Weights of a small mixture-of-experts language model, trained from scratch on English Wikipedia.
Size: 8 layers, width 320, vocabulary 19232, 35.4M parameters.
Training: a variant of Muon for the experts, 500M tokens, 7624 steps.
Below are experts of layer 5 (counted from 0) of a mixture-of-experts language model. Rows are named router (the router's row for the expert), gate (a neuron's input weights, with its number), up (a neuron's input weights, with its number) and show model dimensions 160-319. Each number is 128 + 24 x the weight over its row's rms, rounded and kept within 0 to 255. Numbers have three digits each.
After each expert's rows: "mostly gets" lists some tokens that are sent to it at least half of the time; "gets" lists some tokens that make up at least twice as much of what it gets as of all text. This comes from a sample of Wikipedia text that the model never trained on. Tokens count by the router's weight.

# expert 4
router:117131104128111127103104138113124113145081126127183162114087150173079161136157091149124142124120089127157105137120138128149115123155085105102088092163131102102101147135085117135100103127120110116112145126141119123120103107147164106157147105127156128149103139165119137169109128112177124130142130105150125129101119127118144081087108106140121121109127122143117142109108136099171124121164132187173094139150179163129132146145129104137130138114117143140108080141127108114145139133146129
gate0:097138108116109139167121111147132132151114142105126153092150127108052098113141151104072129068170105144173124128143123130172169123151148134107112152105117170108100141148124146144092158139122148127121156112141091126114136146150155100124168125090137127059124154142134159150112115102146111154135180183094129110116137146094155137102164088128117134141142102131106114100146164098151098127127121110146139128147149132085127116140117158138162073128131149130105155158105124105103168136102112
up0:149100109087110124123071130109156191106131172105076135108157163164137122152152085151136126158118083101160135100110140173112114113201137138099115118128135145114122116121123131117114147109155095141135122189144096153156140107148106112120131142132131132092133130115094126112111141136139115121117156146108136098125146142113103131145114111127152130140118124084154145112131095169133150082106112137173104154110153154104122109140129125098129126133145109115123153162113136137093074141176135
mostly gets: "–present", "(s", " footballer", "978", "а", " lb"
gets: "0", "2", "1", "3", "4", "6"

# expert 18
router:128125083092105070154113091144114147124072105134126115120168149117132113121104146110123145100155124143129141113092139087102103135129146136127107111133155140103137148133100082144102149126142116084116098136123097151120113110180173152144189132165112107156093082111117115119152153127125150140157161144108119104118117094088138101125138103160087086158140083110122138104142137150144083128160137150130083124162150117110113126155118149098101131137095139115140130148159122102118131142131166
gate0:127141093107109080114164173124134162144119086125093133130156116081103114170179175115114100131090129124131121144170111124132095166116104122155107170124117090114178145093126111124108139088127105126111130145150098141149114139071121112099180106130132107123176100123149119141148127132120133151185125156138162090136138111145091130089130092130109132117125079126154115145155142148103113117179157134113140149135143139164137130108131146147103154113133128126116104149124173121131184133113127
up0:150135121079114112139131139087125129105144123151145164102107120139141109172207116099141116092083127120126105134153115131113093163167138125153144129135134108134164109145145122075166100089130140138140128151128100146168147144156108122140123094098143103134129125176126095132155110111174179114120139170122124112086109110178095106170133094140144114095130127090137100138187144150114134094148136078131106125159134144152118125107131156069156158142092112086139150099132144127145171148084127
mostly gets: "12", "10", "29", "13", "14", "30"
gets: "1", "0", "2", "3", "4", "5"

# expert 14
router:109137134096113144122121117103123121116120103110163096142184126118116127154113120121122116128140155093136160148123088115151141141135095157109152124150105124104133120139118134135112110162113154123146127148123162128154168118148117129117109166178096114158121095152160147096137095167100156135163089152153105131072128131098136118172158121172106116154157110116129103135124154123104125145143076115121152128145153123158151113104114165142119110097102136170154164122138116123136166129093113
gate0:091155116138106132130119124135138120135139096104102133154155096136140146137146139113157103153169096137157125117157103113166119130121115119122155092111164125097094111134167124131174145139165136133125138098158129158145113137089145099088112130156119181135118163140136133097088117136118139122161096168105131138146123138136151136128142113130117114127089132177151115111131158134139158093097130134099121131151128137073105108088137141117126129104153107110154143103138118138176141169141107
up0:112184122120132094175150113165146156176147112153137133158166112132119118116124092092163123101141103114128090127110116129131101132155181139113114121183156158131132171099107172110165160115117131132093099152117120152125098142120125127118149136139147083107159178073076081105109080131156115104135145107107154108118126126120150142110092164118123121122129113129091159060098113130118175126114138134143143131137160120094103137119134125130138140130106119156122128100139104141111155114111136
mostly gets: " ", "–", " −", " (#", " £", "−"
gets: " ", "–", " (", " |\n", "/", " −"

# expert 23
router:113119136156113147168114121052093128161130123133115107161125103132098116092132150128152142157134148111124105157162139114131134117143101148084158094137152171115091170119096144144127100144125088131174112118120176169108171119138116151110117148075126095118119140144093161119100144095118106150134163123135117111095121132118122124141152179088108111129172082102147107141122086151115090128099127142153088152137104128129144137096105071139129104143152130085140150113131142102162132116097111
gate0:152145139119144140120120123083162104084148155097147115099113124116118074109125126132158129112131145151091115145162123129112097098091091172093122085176098142087132169169109137123089084141109106128141106103155146113112157129124168121138177174103114126113150053105142103144154102105144151166126124146127141141137117131104125093178122107121131113133159147150115107163090076146112177083108135155182142126157120148149142109066159188095096118150162115126076155148144112136123114135109098
up0:094136137120180082132091122164179120100104159148189126145124120105132117136151132140137147116130150143118126142137119105113112109072078139128159112162115107066107116106130113098135131173126102148148126115151125097112116125173152111132149191124119136111102130143134128148116107146130103095091122089091152116135158113136096173145100119183093124128120104141104106141091157136132141128148121120095144107139086153099124127165083166097111098114139139113103121128146171120109107138123127
mostly gets: "201", "198", "197", "199", "196", "194"
gets: ".", "201", "200", "202", "199", "198"

# expert 6
router:144134130112139137104177173102136121121126114116118125132138166123162139144092100141150095074124109106120151113129163137176081092166134126157083116170129108120188099147142109115143128147114150141140157083127142112141143161137129093123164096119127129117145137149105094070104140112144126176117142137118148122125111115139114111125135148127168122143126129159148135137154158093156158131125130163136144111108120100097077146138111135126140156115139079144108149101117100161137109127152105
gate0:139132135105125124151112101138111121086150158124121108126138176148075117143125116142136133119175177172125176132136146147158116127132147113116126136088178109139151114116138137114122117124154142132073122106135117091130126127107129121132109137131139179111158136100127109114153116100147138146130137112122111100107110123102136133094124112128123120125114102125091127130115120129136130071139123157134093141129144125121127110087156096163110125152098158095095151143146185184147126191151138
up0:136126136181121124111112111145145154150129141150121114141138132169148129088113097163071129164136097131145103112087121126112113105149150110107133111145151102120119125096114168110157144157183129128133136117147118116135141125133127113133113118157149084125135119112134118171121120143142110126125107134093126145141119139129134118123095151162112128129139110136117105114102084132112104107101090149096103136171102151156102095153124138111192157109108161144154129128098137127127127109138129
mostly gets: " his", " His", " professional", " social", " Military", " Best"
gets: " the", " a", " his", "'s", " of", " and"

# expert 2
router:156129157171135137146135141169120136094156103124137109086136102090141133116148140137140150137170090084087119101113139154098118129171118138148116162089098140130133156135156124118160143093152139119128146110180141102153124141127129095145103081161146146139126111077152142153170136143133124119112129139105118080143144168095088109113129151148130158142102137085162107114141122133132142120113101153123136105142133151140157132072134148152140145120132122196116104108127144107090142137116142
gate0:114150148122088143140125130109133147110132140149111130144126149124163140154150154129132133069115128113145112116142116149153164103159134115203151122116078118123107136140147140155111139097136128141109186108148091115126135131124129155154124122116132115122077143103097156089133110128112091150143179088163162133129086129122127116125098127150100083137124115159134149152117140158192159148113105108150114131144126143130168118085159178110117157110113120171167121083168094105125135131135102
up0:104139153141121163117135147090099147128079083177160122138101117143148151104161131134100120059175071147136129164097093115126088117100157141154147113107133152117134113175168136107108175125126075113090108138119104115143144156126145140114081143092101117115125146109128108101164139114141096121116138135117176136128112134158136143142113141116164155088118137163141105135116157109111119144100093135135155105170170172110122125080134109107119151136147150131097164111103138163154093091106159
mostly gets: " been", " was", " are", " being", " used", " could"
gets: " was", " is", " were", " as", " are", " be"

# expert 0
router:123103149128158120121098140101166147133093139170169144102109150123088088108101152136147124136174082115154147136156136177114151139161109125115131154130110142136109157127148150114116143113121136161139104154178142107151123129137138103146128096147135155105129123103115124111147101122141136103086104094145113113085144136092091104100132121150127112122094146100103074174131132103135133118119114110105127137137105141168153097113142151158123120101135143132112140134178164119127139140123118
gate0:126086167163147133143139143113185127137103153163146181096128081101145127149144183159109086160141116133105109103122129106143132140153100159145152111149120153135110089155123161143149111122140108177147120133137115128126170077078136143138100095134104155135128100100140167102145131147129105119157086161127117118139117117152141097095130107134142106148158143112138105113108137123129156104129176121134112119111154128102082156115095142086150127122116088135138133169116126164137134099155117
up0:142136113187095076141125104128118165114115075162093156126121129093123109138123145088114124118159143101144113171096126136104129113122133147108094134140100138116149176136180117130132130123148127123100109128131149139140102117167125112118144137128093093127061138102127114138140146136172108149098097183099129156182131119108115105168114137128158117068116124161132106101092113126125128128116109137129163151094155107148146145110131104098158114083137105115144098127123096136106144154140166
mostly gets: " he", " they", " who", " would", " They", " had"
gets: "\n", " he", " was", ")\n", " He", " to"

# expert 22
router:166109118124146109128124161105145131098152136152121124063107117130138146161123139155148146102125096155090157110116137145154097123129121096110112178161147151157126077177154101108173133136123125152156104086130118082144117164114088123066126127126129202104185146138093115121136125091103122148106146121120161108119116123121146067130110159160135164165109116117139189103105155128141148109178135108149125092067098125134089147112173129141114174144134086165126163128099128116124130118146143
gate0:091124181140123144105120116096134137127128190105142142125115096130101170126122153112117117165125138133121140103097141108102136136137119147147116134107099156142156121090158146147171142136112131098128096137172089170154115137113127159078143116143125129147124137091082086145108097122166109137138167137138111131108147163131140181166112141104149119147116132074120118144190101143116105093090129113128167095133164145131138117130104168113131088133118123132110110115107121093131121142103126
up0:128131126146116136107111102086096145116137143106109118097121110148098149130114131108143107161140143148114161150116161133145141096132115134151110164106100125155082144101105134112072134153095108141188121148145141139107099142127134148119138149121098167167135093104102118167113112117145148115125174133128097126091138140111180173147134151090098126073124097136110130144199109151146112097135131102128136142101170134131102094117140135121082133103130120136090125153108103110143122166121183
mostly gets: " this", " some", " same", " new", " many", " several"
gets: " the", " a", " The", "The", " an", " this"

# expert 11
router:164119142139125151114152168122121119120136155132130124125110111105120116115090114116150097148128128176094115091116152171112065094128173152083108197078086138165119118125131128130108129158095172129160143112138152140137127149131104103118153105127126148096163127153111128138092128154179115132174118117127144164131120131102146181158112133117142101182132136114145145113152125121139186105112129137091149127126158112136142127139149122118154166140131124089097145113124126120082148146129122
gate0:145107171083101127119101111164118146095109121104136115127137168134139091126135160128125146091111172132140130148118120149167156125132127159135102172146116120135118086124128096127140128137114156129151090131109105174159181136133125116129148129085135114088125088129119170169139100138118102109126142113123135125152112121157131141115152130105166114152143088137152131134079173104096129170089138112132123097119159147123099103147100129113107130172135117135098073116123146130116127125132117
up0:119132136085133139153132109107156127057159115104126094100084129140153130123092133117153137098142143129125147126087132131135171162126138108102107173154130078127131141139129131133107108159118106087140118119099120129108120082105125119112144115110139134120163164114112093157123139125131171142167103120064129111118149135131133096100133124115126153153134105165155126142094156083143091130135179141110115149118125132137137124157140122120127092155109156125130121107113120103108123089150152
mostly gets: " including", " with", " against", " for", " include", " among"
gets: ",", " and", " of", " to", " in", " for"

# expert 5
router:135116073132131159136092132133126095108146120106138128143109159135171092140119097113123105129124124103174140185117080084146149150067077093088125119078138100128205137089107128149156100136139092122110145171110143106095155143141139149128144107066170145147125129118083134137076138144103107115102099141152151128183156153096113153171109131089111146118130108132142121097131108156125085158139116131129112092168134130117113155157140119127135144112131158092135128163127179134164156154166144
gate0:133127108158114142147114112121093112115097126134128113145124091123112147144098140086118109158114110166126160120123121157161101098126145180123136149116178148096122099148118153143165099120142109167185090156095105114116138109073139132115162099145135147115150132147130155120117124129123109148119134084129144135094115107130116106205121116095121142129147103124138124078152124087148126117148102136128083140138146148118147123122168143113139103149114132132155111175113114107132138124115130
up0:134126097112142135135129118099177111132145125129188149107160128130123101086144141097137111095131134113133129167117104105092170119119131110111126131143152178097111121131114108139092160143153088136140104091144102126124126148167171089141144142146147129117154156180132098136120142120136118133136129156130108114117140125164144119126095146111137152134104139113164147146152093145154154170097130128149135108126142107190116108118097121133119115125167078152146168104124113097123127164127156
mostly gets: "%", "°N", "″N", " %", " km", "″W"
gets: " |", "%", ";", ")", "|", "°N"

# expert 9
router:111085143105170115107098142099128155148146143089103144139136103169115126137117140082165103155108091144165133110125148162133091132106174132114109122088101119134110114149163155081137125131095105127136105135121069135134139162103126095089160122120143234083176117117132162122144097188124100109135088141139143146173125109142138164106132130153149104161133129130158137147121134119123094138110117150141161131115170132133139126133107120115163107140155114114137058114138124144128137121116122
gate0:138098134152156141103099170145151147148105174120114122145129133127150120119157160116149117099134070150169100109082166105111143071143147146104153112128110129175141119146126121114085142121160114147169127116111147118138151149137109116133116126113124158137131121108095142101127135126103104127111120128151117117181112119129079098057132141079147102138179121200087140104132146085135146184101082143116129129141134134130123113089092155107138165133167105120165158123142128107135171148117102
up0:083123128139086123133106154101142105137136120158142146115143079132129158127113121127139154113142155106094137111130130110062129113133146125081160129130143111118110117162093097103150137124120188086102089124160106177138132110144108100137122160119144119109134087168149106131166131121103146142172153120077150113143104152129113126149098114156086112154148110113163112113116128110172129148148155165124178126126134121143119158126176130147134133119114158130112134085104097164081141075125128
mostly gets: "On", " along", " until", ".\"\n\n", ".\n\n", "\".\n\n"
gets: ".", ".\n\n", ",", " on", " of", "-"